{"n_experts": 16, "d_expert": 768, "balance_loss": 0.0102, "norm_eps": 1e-06, "lr": 0.00491, "weight_decay": 0.19, "lr_head": 0.00791}
Below are experts of layer 2 (counted from 0) of a mixture-of-experts language model. Rows are named up (a neuron's input weights, with its number) and show model dimensions 0-127. Each number is 500 + 50 x the weight over its row's rms, rounded and kept within 0 to 999. Numbers have three digits each.
Before each expert's rows: a language model's description of what the expert responds to. This comes from a sample of Wikipedia text that the model never trained on.

# expert 15
Commas, periods, list starts. Commas and periods closing clauses or list items, and the first piece of the next name in semicolon lists, e.g. Ro, R.
up7:591527520494555493378573496534503507511541538532552512520483538464501440457458440498540477464530453528397477557477353575543517511534414549464519435527478501515492530499567470531399449468592436531548492510490417465478454402562512540389456478601567506527608485460564503528476511527554382454435483562480511543494504477606527537577488525525505547437426539454492536474585453466507400524466
up8:494464405512456581482482492549549549541494500582549533531473484485483494475607417411485407531478469500495394508571551531521530521414508514452509502549544564475493423504506480562504440464569492546462369498439496574543492623453515575440470486473471493551540436493517549502431484533544567471536505443389519556483493543455446416527462452480503431525526559507541444496519463498545492501465
up9:460483489504499459444427457506531471461458551521540562469465602569476497477498536491481465485558500439558557483496353464513411426515380556461522407442535477437620579521465550434550556516498515422490567516467588504410497460489472533560492501437450550558471492471474544616531473474502477458559515530507399526534528520472528600603519551437525488495416574542470528465501475552549555514437
up10:632469639595471602515555491482447447470521497440554405468458473601446428488465586465460529586560493411520506491433517521569411648445498471482472492490489487524519544511501445445458411508505460474471567555478438555488479549525450477413445492449492492474478477509515575469459448427469441514555458525633560523485472540525548535490597477548460475523511444513525555455420565554543542461565
up11:521512474520458560463501543575496406463575501510409434577494495469539480503534510447417475540538477417455501466494554574440472460419446482546351505459565477451453543534475554537564469564443499467522420450563563576509561542498542514575607468563494507510483427468446474508481537460500484472568511470472572523458492561402537481496513478524431453424447409428440476516493478553493529488544
up12:521477544458538476480416502494500475496494537599535488553512463582533524505506510439586564585449491529430500515504516471537524515511517505568607540495462439504527430467528475514553517488577498501434586470489522488612533507463536537475474543551526662473461528457440459555586513501475481505389528564488476566519522536521492486556566517365514500402495514394522470503514520501449462523538
up13:384479578530549505502531627459533501480523447478492495427563522529500463506513500544662541544608403461529499496510511493477438462570496540449572482566482494529470525433534480524564472521497467501480506455475468498548560428505460472414371486523476530446501465501470483497588447482482507505582446526534429533385501488492540416510445577552430521462499518501556536440503470469574458516494
up14:391493414477516528335444573432539513518424470554428517487513503558529506510520584503473444366536412457518554535472559511505547473397401584468497562533452480570553454489542467508492521579548496414574543568471481505518490530540440538494610489529472487469474529544477544497469478535478566468491543483466515435461584519464470556558491512496487471425483454462521540481611505484553481401605
up15:515456537563533504564448520417482502535467533494500507467391492492389527536556468566525521426503530494549464524515527530508467560484512452498554517391553494453496549451486496567503477496529480399539457547543433475543580520396405590544437497464535629504492543409447557554462437495489538542477644560413522435521600427434420498519507424558617511450507405566466544480429510509530543473477
up16:427526482399511377471572592472491563443506523517575434484446476498525503408433530492479585547518483483534495563421545551622531518558505496395621484430472503514521508480523542483561552422438501469512538493527482559513605499447488473375487625524537527399476459462466533477520422432421440519501516493474439525477560490504519606535540496488573492517528502597476504537594498499507528414513
up17:522503542459495416466520480524474510536627541499440574513436498539517526525483516576381472449547445487448514530583610516475513516506544423459525519564577539488435505507531464560492367495499477562409468560479543522486562514428532520568470485482428590463495502423484444400486488501570422521499611474514426561482504526448483454495501459462551494370432572585530444506469459560474521420704
up18:541470471448590498486574484520509514531555440537436459455580479544467483420433513538473458493548491533430517515533560494546530542531426422499503543519577475603493444531438507490531514515450441454497390589531476509479380489501544575505472530487505439525481442542442439399488584487413575458531580500514493534482447438459575510565447392453516537458459495600477594453431516532631480491567
up19:468448528511402505472462489489534471462521447551512445485555500553511472570437427435518421581453556528555453510471560490458492517503655520518449602477527496552586475518577518600478442472517554527528397503465492517570423415533504442504517505401494541535459541503498505443364524498416407496542565465486448452516508478547527472535534469469484573499450511518512512504526479511489555496578
up20:457420486486494555527520519520533446567531495449497432490537520516487487582469506598541464467572451572465494492424452381521543568525410508446552468397490534488440531483571580424405465503512473487435562535443455537515478417416414503539517531531493526507445452565498453567493399513562444465624415499453487433525523493440526419494396518496508402470557495478424512500533502618567474550492
up21:543460428491493499530538460435619561541479561500473431559518510491591365478519535456614534486482462428471454537504530447516555427487463466492445486445521445535561450456498470501509562463487490467474545466501475458477506494467504588459512467468515533483512557465532527472446481522529440538569336472482509454523498381515383599544462575429594486458481496347470513494450497547571522390488
up22:442601652519530488504440423454564561506459491495461397509514494531628469427505513578558496520584524508451556488455541458452539512524505439562480408454562533503535524463469526480472450463514535538546487610462475510487497465437482547467360427518424482533485549462491563522531423400531583516503502501581490569530507650442542382591504481497519519482514493518461469501549488544462457480476
up23:465503644658483568445501509413571569505393536442593603514520456518555485498503467579477538500569484498485468530501506473459535543481470531455486491511413524472560619495483500462415517572507451457516567536492490507438467482487513462400557609447483503416579439499557587421460463544510593515435546551438499468609563423418521510496495460463555540513451529539453470520530545476456480477527
up24:508521515548348488508508563486476422544413494487568448503490476469459542552501547518503524464460637444533570513462502521477612533499526535485522525448493507529427564489450506503460500405460447432588430471544496515431389540509450517429459512469556456492492482507487461597416415421435471484645510510511485524514502548461555535535510564514457533500511446438537484582437602530487501482620
up25:493560479514469573411572543497468505531479474455497414466450501604455557351450487470501459469610455502476499510561439465463582424475452410497494442508397435537422488556567435487524522507515453492486387457565531504491559449494514460420486470565496521432582463484438470439539505426524537558519539521529556533550515509450534447661551521536469507556506440500510509396496475495470387547547
up26:523480598565491454494503469514516510469469474455530494473486468504437431485471537556485483570511491553499449504495476621443540483516519588439590479509442416498430451408517518441582442594600580462464420498522447460552489508475512499540442476496476495432562425521634537485458506448461428442440561460440455443406581646421541529492631489521518485484462500483490494515512459507468481493560
up27:580458565489558492534487525568544556477480470492457519537478485542525425430469540451451581543482595478451494503485530429559394544564459460540488440449457525551526451429490575476505470502526503489543394596554549436426472506479493536485439525589537520466497514539542602482560454495568450565451478523528466465512581665422551468552448404396495427451566469447440588482495451473522466462631
up28:497602426486524564451536480623510515550416490502519509492621445471480440515562497433473505491542461473425464556517562513437522540450476505564480438500513475601473617548530523540539551423519540495485547506523503499561515481476515556519589543500517546479448498570448484482523432559507484514545578597444481490493515475451550464561583503526516546461477420514515544560493531513494476519438
up29:457397501444530486473534478562488529534475535482521362622504512412596476503503390458455484445390533535545547462449602517489549417461534496511549499570549512556496466469533533538452491483491538483526499543556491528469524382458500576567536576500520532444419456388515523491503426595466435564400415451527505454501478456520507469525471494398540462539490582468479569418515467532489610545494
up30:493439528461495513488463548489454538589496520483412468479516530568555518504478407480448482591450459546445443587602629528534435468524464513452426464559437452603499563475470518464488394505441521438536554428508414496391443518449500566463431470479502516615586433509555593512484440505507436490439458572476386554428506520504491528596468491484516507513531520479530607458444607424427472464506
up31:459514482555501472518611500481486544488448483493445481526471504510498558505505420534566453515507538530571471473579475491496540585425481547533534495501446464543465449516582520518479464559522495511475565554497507469578534582558421558515527525466394498435565496547530420593539509480514513545440481476579499467480504566445579488463513522461487489480497410523491433444474518472583517503483
up32:421442479381475544494416474441484496445476544554536490624473494456520436486521430485526433511511582584528430404504470582390535553501552524549470589479545510435506559537536447541485462466517480527506545452551512510506503524514440465485625399459507500481546512514526472541465452542408471512538491495521498527528496550513505517524546478441540412529478507442449424455511500498478424498602
up33:521491468504482469448492502517670458471588413525483482490468526442482545463561572486544488493469519610532447509439439491374452513515563493448484556516437563479505526447563557555516489524486487538537502510457514493504531505557513511453593445439483443511507535493413497435392506625489469578508483505526572578442489488436438501614498455498564410483514453432510522540503497491528511482477
up34:484485304484524518560510506545468447518339503432464503510520483531505435551462433529537515549488566570444477449488506541520475560443380472437443424494453520461559521497619495647498430463484497490549484585468444456539500535492426581569515563490514468499545490518492529457481456478491431538522509533488512493556493556539589429591488560499496531462498484496542509508474547512507435539500
up35:465450539460465483490455474458564507545544402467476505566525514467494533474532499572543560529501479544458487478443501568501542487499455416513567671469518500553520586489497491460455488494544557515449490533447476520471585447466497558537439513485426532488411545464546506485453411518480442527638521490493542503513585549449495584440551574554494518529393435438482576477554483544472523380459
up36:458565523512490516538531441571478506521484452494513428470502493600466457491555514510543496423493514427375437482481629532478432508431533561522536511464489475486498460484568379458463498477502557545332555455468544667495496495484551525544483458496438561545458622527533564564423501519487576482491529515556323500501465548462522512550419562478496500391564460529528541475505556464523515430531
up37:453521635507458506543546498522429555578541511352513495481540475514429513517472458475414477436485420474531626503588656601545455533505444439493447488528517455503525553524491515461587477532627552578530533500544443509556509462641467460412484444570496605509516515485551466504503472576497550507510525504566380436506456507446543418552494500481527536467532439482448418502612480534485605486502
up38:467596445525447542385427452443532410499401412548614405412540499478512512618472519462468514503523465455555474547508627514530552514498551483608480441410403469442411505490539574443466445443438524556525519468544491555507453444513504500546409583540533501578548450564461498481444455509481483489594512480506490635391529524528432451558558467417411500513535457515485499490512457496411532522551
up39:534449498617503586414426461573474523504450530504556517470429513455555440440546513593500445534557492475443471483559473538505450503461435426499428387476507470578542605522623514519546581521516520464506505486503468383438467509377444493479401532425507535598454418518471502610456561538414462549505494481481475565524508480569481408459565535466455548520531462430544487471488538560552543513440
up40:600496527525417516415510526472503548475405476569419532543573481474452332565351371464598510489502537512473518494449479518597474560495509585509553492362460458449496455458539490379568595489473606535477572480523619505618513505501517508413511465460519482525495468445467490487485529509459505455516526470515417399457526489540431569512467489450387493435447501479488566472497478454505458498482
up41:444515499471559521480546562478446602443490488434580524498403494604508534495434468484528548477511515554417497568542470507517486524537451608426571548485508530460512498492540515469504453493558462465492519458577547529379577393486564584509423541395519400455417559479552540564481522466521521523548465502492513481452478494536477397554477447503513505479563410455409562531427510565484492466465

# expert 0
Function words, -ly suffix. Common function words in running prose such as and, a, was, is, that, plus the adverb ending -ly in evenly, relatively.
up7:524506461596593470499569551443545401546502441526437599510527483492542508368495486540496600433543504511510564551408554532504479470505533486506544545486452558501475478536498498535415482470428505464468504575489506475543441472559546508468465535574638471505552475493477566460436464580501508546540499525511545462505446448522490538568456494518533512503487516496591563464463568408433505521524
up8:420511499462556471477398484464494522428535467503608440518497428409387514605544533454562534521524561455538453494474519478440512451470550522511503521542373488493530456473414499499511458465503492483448570535588481530577482554488428485485390555479491504514524483550551499563499537466573448548570486518487588576692558518577538452519411480476533518434497421508503448495449576474508517507612
up9:531591482484448506514520486535516452457495479437440455561479556578523532521422544526510445506435494535480510524504536595453507499444508519401480512510632557485527423515482438428442461494532476468452490590538476552498510457440479567499463487492528534536510532484516390487524430553543562487494542447447431415516593537471516528447532556540424467504472480535487516627498473494518444548386
up10:513549510512600466433497516482470464477512563425557503543556492496419505476434486548544545456580554481463504506452597448460511518516459478470439547462514519515459512493556545501501447543503510598503453432548498424474546564508458527491498471473489450400497496488441480480427495483405516424569543508532460528474498466471478395583525460520438497515531530463541486503511557529579523532543
up11:464542428497542527485548470577545354462490537495567505467508536434564517446461559468496516511530560536514468569497370508473566600444447505522543456451517469523496494530512496474499465463411567556340649406500449406417520530557551580514540419503534430531495462550576559490479538454492391510486572485511457523453586521569418425457528464476457492530539496504554565470501616410570499501509
up12:463471559496426535502466506572478416467481458456535549443602516512518449517431411501561428516471422471524386422505517531439508509519496490448426530539550498439504484455465527451465453555542418499484458497498514596586575587538580522461369639485536483455472435509459460487494527394494474553505438458542505546399595453475461535458488526472440480559533475575525497510410628551527518549483
up13:546440446414547515510559572545375498474461560596440530547507476518389505584438425570522503509435439514521432512461519531553557454486416467472617602560508526504531430560520574492587482541473521490507556524552516513443455491462567562449535519461455460567483535511472531577499496509538500482479467501508507487494473472419516505468492460466520490513589513487548607479597483471516463461540
up14:520519488600460565482505512535460506571556503443512546536545431468452486533443492498436354489576475525390507405567517616533435478530473569528485555609517532516575454464521519577522494607532467422508570545567423585577529536483499534458461458407531502590465484590509550494383477375563500518535531497461568510563498516446470529444581518488536491529535511464448473469498377467593532479575
up15:531371564453481471498490512560513488457452460551465490564599392514515493544425518488592469533512545506539587546460525508514499469577517529441531504547568488429420551485442515485533543573516361557495552497562420475513508477512546515329498438451502487503458466504389502468495497554527510434448421492460472556547494641434626521457431413514453421534584484512477525572489549485476478580477
up16:498482543456486534479496559557542423568500435575546493492474488585586515640516560483574501549522523420524526509484481487542559480626525565414572512505543501427548495443427406538506516600492518507556529531544541529504570494432503501503514413467375526507441444460445519510577588521560511516525506457483504592543549562497498425483412395517478492486590484468458481566638425433439522548510
up17:507454474478351513479487480506439605482564512458517583619542462601458492504484451508583479474562450504479479466451519440470579526591356541522517502487450504552472493434495555494516536528514653421560563455583486409518433565460492451498579453478455454592479429563534434547491453475557509473516474524512506425516475558547431549504540523486487574519471461440509403421516425540585507578529
up18:495491471481457478503468426412585471510423568547447500526498459615464565443599448568483559517454461423502451442502448538451525487478460535538538429523449434545535540417490533493440429549646551564354454476542523531496489493434532484617508503540446464466500497553547457563516530541463495437412375461495536452495508416614615506464498486512408468506520556549519600523500487513525490501480
up19:540618506516467505547513484461554475524396503470445500495601443553384565458458516568446549474479505525454522458529485589573494487525413536528486401457561496562490414450538426422539532494574537506542601464469377450490493515461509437431535486460534643490443540469447515508528550414485510532450500549441579493419488529566481472518545595483453612473518525455433449318534563441443493531427
up20:400532494491574492536495448536584545605482527604549455497425468518507513433421435443584529535568525470466529542456522466428503520508453415559576558425486527462540517499587465534404528454451504509495479571546479410495484553488530523517475477482621497531499501509596516529407479485387438512529400422496455485477548410405581491511575512518464472531470533555526494534570448451428526557519
up21:556449501542525536508441474530585493499452486428523483494487554450493472535422526488469549568488472527449522428390600512544493548588577489471533512562589529575485486643430435651584480558512560509565537452462445480491517463492493538611520567413459437516429465462469479462525490435458387460523492516568528478454562528393517543517503520534425507545524594504483468516463534488586492515609
up22:491510483515502515468466494482609521477420538484522439461405482538445454492492482500532535497486532440491445604511468516521497452569447564414479411614561576522510507451513565494540498561477508549496522482490449473516510453548506483461515425580409539532447538481417522474582526516487570514531514483508516530501584499532528574456479509505493458548616603520455455520520479458438483492519
up23:546448531513499510520506445565473399458445534487528416505494531476506491516493463547480495503496457489596467459625587560529522522543495453579590511540455536428365512547543469525413544499442466453431556458471568584507422498446504473455387436524547503500512482535598486489478420509595443505434551479549556389500510488629492591496455501555503543447547488504464484590486453471449556467489
up24:450566483521465515546524466435408540470422470513547456406488448612450467455519539524570501495495514548616563529538578552522454509486537420471536430438489519524507472445497463495425577454526562340543505551559492457507450500528506525483418552428489462533461476606422568596553493473466515470539595550504495523508496483539487499515503438520502520530518589453414582494567509495406451462568
up25:489540440542503491530527490461537511464595355489504489508558490512538462500496525571545466447478511485479504466532503479451499441475432349497442576440516559521462449521524479414491544458469507497495492552429594517346506506567440518569488593432497427581507510496493495457409476487451431466489557480505530514488580492489545538528501496480506466517421422508561473556374509483608562535491
up26:498539467467450509534519500426503602622507506577479451473419537469551470525600550486532557487468532542547479451459497427498492559517656513556440562568547400609541475441578453547514517499485603461433535448534480479548445501481561436545521500494415527516573506346529392472516500455446431453410515362514438545494574458438449495550534384514455450540550474565583506475407623467517481520567
up27:592596522423466486543444506515535513422486510535525523525499495479462468470575430482469584522542470468536475549533565518522543448490403506454528472448455484482521585529501602401457529457502553496557477542500495386596407489592526500474515518557515419439469452490515480472511521483554423562409535473509480521520565464431513460445432525508554515538490426502466505484462614570508480509412
up28:495444473480481514506464444518480572447480569464646460505478409541575482529418509554506486504436560425584503514511497532506524459537536602477527504507510416433468478471481511387445514508573571482511504498465543477500507475531439484463512448552415469480489405501476465514538438498536516497452409441485602508519398491544512419516504512465506449415403479511488567442438519582476471493498
up29:518501450590534517466593465503493504610505480441417502450469469436532414494410389577429462430513459463645440413568485602521431430522500457356513555618537423564474523445495443484539502464517498407458448469517504524521410463517488501488520542490444550471602423436533453453531534422460537554528460469492455546549506624477524588475515466501492511519545564601456514592415607596526537418487
up30:493406446470483521477484504489558547572455485448534473502512401460542516507501481391464421528606423540482554461519532540510495534477570415414484534500497455455559475514356535540486544545521552470560526571493513477529518499525543547525540460454553399551584549540507435497507445491491508518453441433348496435535531477547512513461452536422544498508530439401603498486515377484531552597505
up31:530472479524593385439548601499474533409475552536465635611475546532429469526541539441421497546488477522587489596460542471413562453515516413469516523522572532529415494458472474527520548500514532517491434429467467436546491543475469458481520572481533560436530516519613479469461524469526494476433478439493633529551591468518506441569468528498573546493596489486467527564527503620441433485477
up32:556543441435516528518477535555559505529468416604544444487520515524395533487431562423543535475469542473584475406490478482480589497557523596534452535482473557508526487521454493518433425540376539411464462540511542490474467529486574531484501473512481477592547404456477451549497380568484448606550532485495411613492521460454443479538509353524437498499530450562517553512590558485542447482525
up33:447478508549457398464536431490541562507516461495339550575488465497482478443486440493455431480500514434491513424472474414622587458508475419591489543635587503536485472578459549501442609527459530501523475527634484537470567401543589500517435491431425495543472510498499442495504551484543530403543549476511526502573463423475448468511516533502525460476456508480465512527528428540487449460570
up34:534497506449452581559590409551522521509451575481526425482503476436485554571503590554524520543507503503583521517548434513435486497473431579452432513400521510487499487536502522411508461472502531460496467464488533428544477563438503478464547583479416580473482446396592459590437470616493515492509553500545437543527446479567554519574535444443425511452525461543531401489535536438550479508517
up35:497466458572493514493551518543481433499429448503363418533509489521494459582573482524461406477348507474489496473486455517522577454499619526460467486534565524420592559463536526506469475434495479502477589520494518521462491541495493503382467508474479526434508566517491484489519507362532504572466460529450559433504450460509500446452485390520441416496631463552533523549533450580514550477512
up36:557450453535547489562531446500491532456496486506454521563491527492505536484491558556446577409509506547460515462442528476578488550421559469479499420552554513632379506492538448515459415420526509539558440467507455582571531504431453455546473488527481581591483497373573457560494418498445481544494579552519571505430457432500526497491506473549589535529569514425587428423507481548460465472520
up37:439507393494517393485452546563519503439549562518489551527521486464549494640532514500535538482507488478501550494483437495560532531361596475553541397546450512435542574475519464453516552481508464538443505521470496538599477476511425529555491459471487512550490441456480541495597532578543519423527535460450385515524478555389601572497436429523473583393548542484456496476619488514519476526509
up38:541495493515484479501550560474461477592394620460533483547499528551426533552491517553429494474475565414570495545381486584465499563526478502513586487480491489505465448476539396477486578453479474534548573462545554435485506497494486560510509427528477482489430548529439498456499485540373502397535513541508487560561522499464523559516473649551498501635479636426488512503478541443449523455506
up39:424570593530542587461490493571532586544514551543498440381577489528418515513562592469487491534574494533531468533442540530461584490542447539454470427452511495462490450528507450459553464565488558482532493557423495432500489535458387490538534510543480474512481464459520467604541404535491500526604529551551497580407507462508525471540492493588492464514483454490531455452423546526538535585567
up40:477582492494515452480510383412514480464440524509436470515500453583508502498536502506441526528471572514498519450489429504601561473516528566423518570421508568440552477496506481487480477446489564464470553638533464522516553458500467577506476480417547404484533500450482476474428496487479502504430517539507453451516496482589418509469468493473473467488489512539514427502437439511580497472459
up41:498479586555444529478535547361453459476457501463511469486512487444451524532515529481438497487472465548415468515492396503532546450501590497584495488459499537514498454484505577563449578483500587567433649569500496506537464501527499489458515553534477510479598503501469481566506439584527545512549522445460542504464476551483500635537467513475523464497487526550449495458543534509485556433529

# expert 6
Table and list markup. Structural punctuation opening table cells, list items and headings, such as |, - after a line break, ==, colons, semicolons.
up0:494540451391529526427520523486439526521514401486430545460458395508471435502585472489502450458429501400482499522454566517640403505503559607432488464500498497416475490521437483511323593579495510519463492448528485530529503497465553504528446528443514523534614525516508477467497521559511473424494478493441618480501516553555534486480429406584504478507598496474561524486533501499521522446482
up1:551484488576424524478494450510461472461457535453473366474410433485583509469482469500501542468460475431535427502483467403520543481496543452534527533548592474441502507453503434543470561526530597427483439512411609538467471494411483537474466473450514500501515474519546537574479464616576564563499523621472606471580496527533519512490525534574533494484430525449481565654448443491520433558602
up2:475508463491461537549526474495475466518521391525452408487502428478507535429552417470442522651496489446457465547611478515552523521477512501555471480443451553502528546456479488488514548496509468538438595512501518545504576478539530478394484553494480497527536476440573405474585463422525350525509504484451411526449502551446513521525575534542508463529484484490491461423541563584512471462411
up3:435444554560499422468536490515499526518472610564497441494530523518525476566434503466490514489590499571545514446498471478517494462483502506489535584473514478501489513457469442449520495524391471571483534511529497601623523347481411472537506502482426459566398549536563462511473512516522450551532463487508531525451487531443532499469450472481580513492429445489442382471515529470479578538499
up4:392410540492434353527419575435545535457518574498533414431467552511432549588480419480566467565507489538442557426437519541557541479467505442470541524493483557574502465417554489457477454501453460506567495541483498530477444458475521486514480441502533480525497535456533448549472513517527443518556515442567469500494526501547522557426515592488481480452523500503504576450448582522487500446633
up5:525489491534545543450578400560516523463551499507503478408513532426454417497416492474469527533530560506518413534470472516521505484485521543475598534552480493506523496527432542465459499490485439550332488517431526488487545380457469466402445513473469597438561509497486552526402563481384438497602482516532467519512584513535514458500601517516586612476477447475496444490464519563528419544497
up6:586562521474524430510421523424472488558574637540487478479510454532542472464418513542440456547548529488542472490516509595540464511409505552522540545506460498527525492472468476531554480571493549581486522461400529510408488560465515503421433496533518447533478437524559501437443464502468355511450499499448391456464485490531607420433514541528467582538423578531482472452522523484493575569457
up7:487513410478590455522518511409519546503508563502427561478479542502461321431538539465562466519492513510487440497480479625538511527558515484474495531628508542441396542478525564401412483515488550592517555493613450529539449520436587475473381580463592477457457567474594422526528480468509488452431511422510467576530509478502481489429499494512484526487503483522438479497436516586425491514441
up8:497438487499460408512450483457503570466541533532483512464546521510402587498531524568452503499484492395520533447476648537498431497506428476533509529553462452511517567538477496480398436478501543407497533509519448506415455473566468476533497482541496462531413547458525429494461507534494435471524595503607502472463565518514449493525480467496487624397427433469515495577491522603487501476575
up9:530505463477444545490374466503486488549452528550479578552474506595511506483495553530465500457506409510538503479500437437519520464487597596419478490596413503581543509460462494561512566497520452496512522515565430613572527494468608506570582420501536567561481605570580470464472546419466545478492499456473579485607544490470508476499456515449491443438530502491441499410530477453448472594541
up10:565441500504560458538445536415549512557502556567582558485480480445547519517498537578482518551551547545455534486464621495417482531538486586520567476514478620407446507456476512410466521504537554549510484503487527579441524431555443440469449547470567388545516524430562576463495476582483494475536548464490598582495455480526470473495449571470511536537493475465367494511434504526475554486547
up11:455486479466453531513444560513544453535523533461503486550457544465463469457541472500503453457511457544510519521597412461476436497497532484517428380436567530499424492496465460536440479619409489541618398514466474488450593486450503551557492495599487517506539492437434473485435510502453493509533613491409472507549578473517375660609554595581441426597475492513488474537456490498474531445504
up12:417445540484578480466432442519456423415488480501558514593469448494613447425451536442508480457488556508523586540586496520525479474448443535482483539522437473424445487450490508439583580597488472457525437477535541475557561479434439538457482522567504546480457505457439375527462517531561470481559488535502446518381535644445503547483495435544469558472546401518483480535473568568489487495533
up13:465480447521510476523527527434555489502532598560540531481542564510525425480569452435531459560502412553564460456448490435438473545503535574599505524457504478383559545501576513558419536432531516597522482557475526500512474541522500403494494436467491558475586553544439460363613620519475482517511559524530475531524446530507512431507475517427488401550462454513499539486479459511489528516369
up14:530450422478500553516499530540498469447522520457502508511507478510444458422584551442552449541534482500537501425438528522525509555548510402442518460506468442421535440485554530560526527504496499569523394436485500641507396450350488510562457514472430544423499574563540551461495487496453553473496513486542469551442478401523579495461504494456535473545504546510492495483514522469501473453490
up15:504357517512486516519535484614618516474524515507428496509504465521563519502504503470614477468468529443520395530419464513521514439471492512465519486527449503500508511530485435470484468531499531504463436404604544438465484490600565519474516545466459488493386395497490498497535474499473548511550452533501519541592508591572463514444439425581516519584471451415489447515427511436478414585529
up16:468524454431607437435530582503514498501500584511489612548532506445533529500538479544606451346451413506557522388532389501506522543499482454470506564585576563519451465456543469507477511543532566510621501462475592432467508417548561510465490542448484427429530427437541423498495515449458483586454567533535602463523518541509462578504635551501427466534408499543467484520518568488491543501398
up17:419604532431528489428416497507489363511486489562461441496513499443458498570461414533516474480515483487487436412456488469617481492517504518517578463510507600455601495550446519438561582521584492551513536537581489504528598540510552502504507514506516510481382545469444549545550445452516533486485477546442480548579507554448477417613468547506463478391519457552496416491582524415546513639417
up18:469630456533631495525498452492480508517409600522464522439605499499577472495495538477599476602524542547497473375477514483495512423531516556531475442453518449514495513575464530448527546447474583526503504621494461483584556509399475502517462505493503475509436495486490507452447468478510404426529462478440527514451485546457443539472408395507532381534497434433586400507533441463503521504469
up19:394607437518528544537545487480583539570580544591436488571472474525495542549373475485521602511520440474516492403504537534552401487466435423647488497586486434503459569537486479556447466535445495469529488439469517435487459441532494499522510505573473535497565488415483516473442534492507468533401494513498433478550461449508575547471538382505510467433483457463459486545490523482523555455551
up20:499499439447455588529452524494496508498595452486504474553477475531466536412437498496521549584437376469509533496474429434530477497445548595520471531541538603551438565526530466486495522490427567534451582445457520461509473471494513500421469529512497526503545519403530521458544409518480554418454400445589439431513515475393516463521489513476490554505454528431471598511515486521516573509427
up21:431490444522509549510513493377554448595553395524545494497493518478524518531491499473491562488487485508570568486481502526483514461454445538529650567461442605535487469543430454445410478593399505479392491484480532371504487469495444515517585468526503531448478457507535396514490451608410434415447527530534474557474414406519601451560550532453559499516514480555465531455459479522550501507551
up22:524469447543538511498513469397474465503506432542540547391483538544545518527534547525466569384514554500453522478444564392458492500440412503569387507562557600442506465415559593496466476498502535455518493496412537413483432468502471479474429525519541562485466525546449517512470459487483522504554542573443498660528447567479469540511461512456544392566415570462394531478486484456533519531411
up23:640536545457528554494476518485455526462590459591473500356468436552645492428529484496554445505438508470464484615502437580562450495497430480508560474517485426427627458533487410493433558490443510515504425519433504557521509417471503484464526557524471473538482504465440479450483494543498375524478435480471444367525516529623377556552528538484503545453397627510459467577525445478451511450548
up24:553485489588616544472433442507375549533466482555480472529467519496491566525510501493624475589594454402508490463508385466464412515508488454539594528526502535456439527450431507433508600480474605580509572593512511504588561498443404522436500465492516503323500560493460469465496426519488480452436464505442496586514523452546421507505573482429524593433572459552483567549557553543449515573472
up25:466522604429471557369516515451531491501571465509466505481486509540457513537474514470542402477476448543435663476549546507529537582446506556511454530501394471447524518461471486465443546554524552576486583583578494424564552418453534545498429448576450467519505484512426442436452438492494550565496441391539525535509522485533526529464411559541516561457605513513480490559518487476428497532516
up26:617493463455660549444502517442580547611585627501556461428407517451483460428543524495505525524482538558530445490508516529406395449534430593537422495453529414429480488501508483495514575464430532412470482492536512525495447485488460472412442592449457455608459487497473517464522429533504505568541484447511467475458577488558476462492574365452429490483450488522569524529542514510449592578588
up27:351502486523483490546366440503509536525466480527578534545566495442472486487480529475450453483593485471557461486466478576501541463578497497539465512483450479517546507478539418494482594554485564563590500533480521543534464599445506461494416542514465420405486470509596464492453520554555494513506482509488518406499478458521513481529479480454500543555513476506543526392533458535440551594487
up28:571450420459529577613532459544504484551535605533510426497479501514466572447504496469498493547492432620577450616551535390530548468469482467544447501420487512428558571526549532538486459532442493468431509486472420554508446401473512540505502528557429523512512434484493448459466516581479425517509530510521498549504459472513469382516540580539475483475543408460491583518547544478465574551523
up29:507592559540532489424492492559505502508558574543563532538519475447484536498561444352564458447529578381430460415468407506501452556481499421479503429455481463506566521526449477553504556456502485510516535438469487472485462505500540566511396450507481493413459485555496599496517479498513569532452464487580477526491471496504479529468491466518511460459507499435488492530460475566546580537504
up30:516531504455440477520519499587493474401473485581515480371502581531502462535554524450613481470520468548472529505630451570602433489467543491577529475459539509532448489494480471511463604540446530614457446396497493563474558513485470491512496576513471447437463529417522554540462491553545468449421454542508525433495418473576494363459507539522441505498484447461495469500512474548530576669532
up31:581534519489473494509437455499548479469498503496434499549499535434559519454498528458484473520517462466540433513459498452437525483417519445503513567554485516512465593583482560505410593487506435488545497450540483469566429508560498567484459544604520626482388552500414493516436463563477529539434505469548624548525502503487644468482476473521538477536496451499535403393523425427420506516447
up32:413491531613482489458545350376481477396462502461574560519537492496495460499553457476489505476524511454551499546446480491534562507539504479544535405579541591496524390566560427522442510493483456487432515521554520479505431450509512450426545468538512567470445478478431444455393402545411513544471477438537529409502535486474468480543512522499478460457478487463497489433566473502441529502467
up33:576494517485484471483491483573529490499461487470516449454490457433535522577472457533444497499542490496498483432498508494532499530454494468536501475482555475490439508487383592520549543389458543463508573540545575620585475523563533389480498555570482497499536432456490475577507525583529477504514422505582498534455440544541575512608615420454512656362514523409537441539412507514510454489515
up34:510528585552488621468527485563630426497537408522450502511426494421416495472495456499487497475555474534508401497517519550534491507537505474544384528555459500524497460583489504481616536504475474456494649537543418482541473510517531503511491475548396523496500569543528598552408425456482557423575533468482436530536518519474545379473399469533461497486457436601531502460463501529467559396466